Below are experts of layer 5 (counted from 0) of a mixture-of-experts language model. Rows are named router (the router's row for the expert), gate (a neuron's input weights, with its number), up (a neuron's input weights, with its number) and show model dimensions 120-159. Each number is 128 + 24 x the weight over its row's rms, rounded and kept within 0 to 255. Numbers have three digits each.
After each expert's rows: a language model's description of what the expert responds to. This comes from a sample of Wikipedia text that the model never trained on.

# expert 5
router:090135088136115134143117144066142149080129122151116151104122136109142136099133124148118118101148121134124104136162128153
gate0:138131155099163135112145115147144150141151159095130125119113144113131098138095158136097143156137112142150142103082115117
up0:105123122157107134153137132140137111132098084112124097141101102141131129141138141157140099098121140115158139150084170090
gate1:121154115153157119175157112154158135146114093081106130117146117115081128128094162130167126154130092095162123120146101078
up1:151124129118126109120106135134143138132143137153113119103133119147154114124135097120153130119144146119119114120136128158
gate2:145149127100144084116181095152109094105158121102112096120144140169148140140149129071140128119113167128153134162116175136
up2:127149162101133134162087150149150110144154155131137095063120071088135119108136123153154099146104145098127160147123166110
gate3:119104215128104114155100128127114137119097125105122154141117094128092108107139146128161130075122114117094148096116121147
up3:154082135161094139162128153129133116107169144181129136160155120107153091177156085116140124096087112149147206118135098113
gate4:171152107122103090141144105129129114106158178117128065088115164134132132123147114150164126116111139149120114102124190144
up4:035134171166099178154129148105155091125082117126148156114128106104124130144118117093110115163108151138161128106143126105
What it handles: Conjunctions and discourse words opening a clause after a comma or period, such as and, but, while, because, however, also.

# expert 1
router:127107091119084139135113158113092117116163111121135130119131128133146145159146152143097109143132083120107077130128129150
gate0:133116101135154140179093126111180120134099158117134106087116134104134168171124155133124087122100103134141134182094107179
up0:087175108117071126134076107095149142161133144131163138132136131125145145162093158140150099104117088137161129128168103150
gate1:129150137120174147126123142126120110128131145161116128104106128173114109136114165110163138122110112137166119124121163150
up1:087100114116104131151124117099116156093134110138143140154118081106205146159147124148119122099126144135109113163115149143
gate2:123112116105108124080104157150109141103160136161128121107129143129125118143115159139098147140088097129127121135120129113
up2:117147103124132137118134101113094174134120125086121154141119139165140139080098137130161162091147135131106103138188074136
gate3:113156144096125170156094129093112170159108093151088142125176136103114121143168132137166131133146125158129115135137155132
up3:115120084137111145156129146149160152133145154138112172151150084108117179137078159127126104124131112140142121136097092103
gate4:110118168136118133150161121141176119125145121128104143176157108111133115129104177109139121125112090163105165140137139089
up4:138160107133134124118111151095078148123078112140158144115127116114108134144138110140129108105153114082122097125101125167
What it handles: Possessive pronouns and the possessive 's after names, such as his, their, Murray's, plus digits inside years and sports scores.

# expert 4
router:067087085133126115127089166120141100133146111083121124153150170118150150173150156111121140152154113093144135067147166129
gate0:119132147149160176159121114125103135127116106124149105142169113119132187171116120160135126071166108091104127139157141181
up0:114120158125143134141143174115102080133110142136131149106109106092091123092160125064124127146150123152138147065131116108
gate1:105118090128152174159144145136134164098119074145155101149149125117096164139139147147094112118131130148124106132102149129
up1:124121132091105121128118133054148098100151116155116141162145103118110144151098134145104111148156134118171143121089123122
gate2:169143123148119135129118137141137127160133124115098140151138158139113170125092146167139126173161175129178152171110122090
up2:089099136117111082101101104160141148112121120110148150135127080138158123156141149111112125135115146104088107168116122135
gate3:173130175114159121108068128126138139115110117138124097119159148123109125071128097137127163162148141142103122130139131114
up3:139116127141119142080097126123142106116110075116113136118139110125166139180125185153164128179112115113124137170138104113
gate4:084150105136090121134116138129107106115159126105133130119147105105155162141168108138125111104133126125107129143149112161
up4:160136148125098117126151143124147133113116145163094145070041160132101128134113139067111133105084133140104137116111155108
What it handles: Opening = of article titles after taxonomy lists, plus occupation nouns in biographies (writer, politician, footballer) and taxobox labels like Species, Binomial.

# expert 8
router:109166132096104146108096137098142165138154122100134133129116129147120140132129141141112082101158128107112094089135147138
gate0:130134113124143107125098142142115123154073125091145129119182158138110133149100127120145178133077107068145119160138131106
up0:162137142109132119118098110121119160155108118112100131146102096147146149142113147092146144143070124157068160104124086102
gate1:089110083133105107117112128130115145098099131136144085179131120127165143146111120146145102145163095130123143139115098106
up1:125125144133151125120153119114116103150113078144105128147155140138138139168116128103116152132125119155167139109129159098
gate2:117146130137115130142125177162132123127076115072126137138129118143135141160130131136115117085112107080101168128151138148
up2:120127122111151153118116124118148111102157122087123098126099110111097169172152149169077133124089106138137180126101157156
gate3:149152147129140168144170131128122153147133081189126101157097120172178133139146157104112121152102110131103118143091161134
up3:127096112166125151114140133111143160153149117134139068150120122128133121159137137175147133137153126092133139094123154131
gate4:129106132139094101138157126123146151076118132083123140159171110097126151128118156120151103115130135151094118078104145106
up4:115123110128153157117073068154142114150146110151128117121088156171138116104135120133087155151104090123119076144154103133
What it handles: The article an before noun phrases, and common nouns right after a or the (site, idea, term, plan), plus line breaks in lists.

# expert 14
router:083141168109144167122126120127106134101149141128176128105121143102139149135138161127063129118149121125122131089139137141
gate0:129143134115142145146139106125130114150078136083136143145122188130117094093154167087122159120163097108123143106137192147
up0:151114138126124145108126150139104124109148114152120105131062107115116159142110090151107126151122136137113120159116106119
gate1:087162136137144140122138132119165155136153111147129145140122113183148081139139113104135107100106116122111103110140125137
up1:108108163127101157113155140077158088114164102148125115139097157136139126137162086066119162163130120152142133111171135113
gate2:074110128159126135122141133124097113123144109125101107142128197133106117191176109134095140122097160084120128124170117099
up2:077123147111103097115175155103096111122120125137102118123130185091144130163154109106129159131087162096153123117163118110
gate3:141112148150181134095112114179131142133118138080093119129094140155155116103147121188098127135191139096117119134113150149
up3:119135126129123110169105112115172099086118126174147095103117146121083170124134124091118105109103133138140141077157131147
gate4:103092134122146145130138109130120143117149162093142145167114151133074176118103132090112074083136113163170154143136102082
up4:095143102159156189174122133105160164128115124104138130142120151141139132148135097144118107174131152087134101138108091112
What it handles: Middle and final digits of numbers, years and unit names (354th, 2013, 495.60), plus million, billion and US state names.

# expert 6
router:081141122167096127137095104093088145116094093115157143153137135111142166167153153114113112093129104122106144086163138135
gate0:113115118089122063112112139165107119080166141124132108134109117100132165132159117109118142143150140116145147135134123123
up0:130115179108150084137105144084059127125096124124133110112107099116066141144145179140108111132121162145156112117163133131
gate1:062146146161087113101118161094164120100109115172116090165160149128178132117138141183159085061121138133142123061136142134
up1:191119114158166159150100117173122114154109139131094159110085108106087083113078122105102127134113141123158160142126084097
gate2:106109117120103089147138166119133104103147151178103114148116149117115122119147139143113153110154117116160155130114104122
up2:142109133140118151141130123158168171143139083081139126141140119127144132107139139129144067145107136150077088111151092139
gate3:098105107088127147114126107137110123111171108136115116135166127120146126129129117113133119076128116132126088129173084079
up3:111158115116139146078115091124162157112133109136103141108091175107145166138116153102124080105137111161146131113126068124
gate4:124114129118183162103119127140183125128128143095117104112114109097081144127079093132141134132158117104124123152106188132
up4:144118168066124116125104115125132139105138105158094136144123147174137093098139132108098125094131136120097134164117114145
What it handles: Words inside album, film and song titles, especially The after released or titled, plus closing quotes and table pipes in discographies and filmographies.

# expert 2
router:098123100122127136131091136090111115134138125105111165118144108144103157126106153141104138124135098155096101128158155105
gate0:133073125145122139072137168111100140111120140132134067134135184109144116101182100138095114133129142109085107119140105141
up0:147118143141139094094137136114105150128122095115102101190120147094148127123143112132094103126153152104128091119112154122
gate1:103151109100138129157135127134104150110144094152138181131110119063143129137167131129128109147141135095110157099117125107
up1:077104142119106127145151083173135108101147134146128131153136142141187132123100128121147123129103125138150126119125125116
gate2:130159136111129116086141096121138094110143120097143131138078105107139147141095146097141085123176108118138148117116148098
up2:122137133101098144131136103120123150163174153117097134120128146116119110109121106144125078052139106151132125104135126090
gate3:111108161104132066129147161140108126145133112118117125121139184107112175132122164130096179116097126152139109152153170151
up3:128107079118135136138096096116145171120102139127133111123151119112136148103127119184150105156146151106138132105166107143
gate4:108146113120095145130121116108091142103145107126146092106106118137099102112119166128095116166091117163174081128125114134
up4:148119144165127126132131134136148143139118100120097147148128160114127131129110137109127109069154107159138121115161167101
What it handles: Word-final suffixes and institutional nouns such as -ations, -ism, -ers, services, Council, Congress, mostly after of, and or National.

# expert 11
router:077144126136114161102109135125105161119098096079133131138129144129119114093140148129121150099123125115129100098131120162
gate0:105145065118163109131126106162110184139127145126115128152123161104132167095132127152118078126130113112140149168125107106
up0:117142105133141137116126113139139097112155120085119079117112106145107139120150115149125165143139108118112134113099130169
gate1:133125123120135101136102144126140142138115161106123129139155115129130110150111156108081118089140110057092141165147113137
up1:128175111103105137088173104135114121119155173142175134150166090115102121109119176131165131115113097094093144103114124132
gate2:134137168112080132145128137116116167107098136128165119177110168127137146124135086166150102155104094124121096137141124138
up2:074177121105111139122123146132114108149129135076112119131120164151099159096179070122096105127157145105152097113133130122
gate3:195116131121166161155073099153123098156105078127086106134135130127155146123145119179092130117123181128153114105091109121
up3:083151104163107159135133103122146115096100137138109145143137139129173162127125147178112133109103114090144115166122131113
gate4:098110148117117110108108087109109081105163087130116120153143139123111151155154152101145135152136167139140069169093159136
up4:127121118125129107131118158133108134121110137120064092110157083158126166120162123100163123150137126143147097143121143112
What it handles: Row-number digits right after a line break and pipe in tables, plus field words like married, Nominated, Turnout, Population.

# expert 9
router:084122133121119126142114156089105102105124117083161141147137122123143152133124154120112066153122132104087093108122126135
gate0:110110141151122132132089130109100133114095115156158132139151126108141086112127178103164123099184148131114126117121124149
up0:137131130144168128119132123125161147138124154100101135123126168075144184091131134156101126112084164110139141074125151119
gate1:139149122123129134082152143115140132167076147132140155124105123171129152114125140080144140120126161109169139126103140125
up1:143159123166098144156103100145105146112102093118133068144085107100108095111137113136095136122112125118078136157126100204
gate2:105133127119129106168111114125100130162093139118132120107160124151137119124097080134129142142087113101130150135122132144
up2:122103126118098112159123150131147120161145135112105132091179131130075163110143091149154126117149095149162132137145139161
gate3:105137140160152138112164072123122135127088143115113129134125185140121166101150099131097125135184088104158148114138097121
up3:105108150088099153136141139103141104081121116118154151147157177162149104148133084107114154114107160151132123083137099088
gate4:149149099075108111165127083122104113094155124136147153122154110186131141120154104142144085153143096122156125118082106137
up4:101158154128153150147138156142084108067093148130127132151126108127132106180117119106130100118147091152146097122120137112
What it handles: Word pieces inside non-English names, and particles such as de, van, Le, La, often in football lineups, place names and taxonomy.

# expert 10
router:102137111115112136115112123123124105140142133102123089128131159137140131104146175178075116113176073108103106108113138123
gate0:118131082149095127146182133159125133141202154135130164137120126143131108121159117133163135117130120097132142100106123138
up0:141152110127161124178176117124151091120147139142111146127095117116096110138134168134155168112127152109129112084107109133
gate1:161180131198122088153104108148118184132131155125142148112127141074111144105156161117127099167124119134103104123113121140
up1:171165069101116165097125087131104189185142121114091133133139155139139120157151111120116108122164096110126147122086101082
gate2:110113097151105185126140082134074144062106122095104141139177101121137135114116132120117108137099091135130150138141107084
up2:133079087164129187151163135144085147086119139142087118111157100123132119120097098125123122137086108097146133120132100086
gate3:113172111129128136090121152131117142081159125137138143102078150147092097111109159119148105139145111106156157100098114106
up3:088128138125150156124126121130139097105139140143077164107112104123138103173139099100142115113114161142136108152130155139
gate4:141135171152149163103136116128133127147157138138130109125115126165103145091128111102118127066124147157131129063148086111
up4:181166104135140156088160119126124096153139103091168148110129099111100121086121111122103139138107111144157127152100102126
What it handles: Forms of be after a subject (was, is, were, became, been), plus zeros and digits in election and statistics tables.

# expert 12
router:099135100130108145134117154097142161124108100123136128135145111142139133077122143137084131102128115179131103100136151132
gate0:111132135136129127132143123114168078132188101159128165176099174141146118130127125110142124084103171132103126075139151180
up0:169131132149141124140118092109100162133107108119152095161133135137162128156163141176133149102127103131131109121146139165
gate1:086147124099119162133125081126089149108130180118150129173148135080173110135111143089113142120137104141111098111105124119
up1:124130109119123117134142112171115113138109149141133160144139103143109123144086107144125124142147115144109123131130155140
gate2:112151166165109115157060146132144131138107157114174136116133092106101131133146102155117164106154106119152158115088137146
up2:122097125123156110139100192107148123131108199142100112140119142160112144170133121172170157077154120120144162099124127123
gate3:118137130104080109110086162153100138130121162101148147116128106088148159125141141156097122172107132148102163078157152118
up3:138144146148113120163139096062155102107126157125138148131096109129128124118133150070140144147122113145096134127147144145
gate4:158138120123134139126113137187111110166162106113098121124156151130131121148157112135168144101116113142127130160109118146
up4:154126105128129144134131103077118170099094090151130100112103079129147139110121126112125122119132170105097151134147166154
What it handles: Main verbs right after a subject in narrative prose (said, announced, saw, noticed, finds), plus commas and prepositions such as with, of.

# expert 0
router:090134143130126148095114097134136108132123136092132133149132124108119147149166135095129127118135135152110094090132143122
gate0:156135141124120111134108117153112103163139097139121141149154106159119097143137143168175048129123085168121165121164107148
up0:157162136123085101194119122112059084127125138167151108125133124119119128149109133132141174135120153152154124110121152110
gate1:072140142127149148128076131137126119123121148147138116147131145132117102142129098141152104132125125127145160150114156131
up1:102107143121108112097158101111139117092112189143131089133123156122133133147129123110105103103135106140146090104135194131
gate2:090123120123098161135160141120118132176154094109122135108131136128124099146109084141121090129140130159131146077108123153
up2:127137136119146154167123134114104172143120141078127162110125104136053098084147149148158114148136093132084121115130134073
gate3:103109099146106114138095147129145130167136106167076131161119183137144137136119137157133119129114150129154169123127120121
up3:132120119125102137125113109157154115162076098176112105132132151134099172128143119146150179094138130108148107123135131110
gate4:121103094130127133134106149132165126087156144113185126115125152162138103130154088120117148124155121096084136143109148121
up4:100105141186100142127150164099127123144118090134130135175150088133157138120097113124153085144141135152154108121178091118
What it handles: Line breaks right after wiki section headings like ==Support== or === Background ===, plus spaces, hyphens, dashes and leading year digits.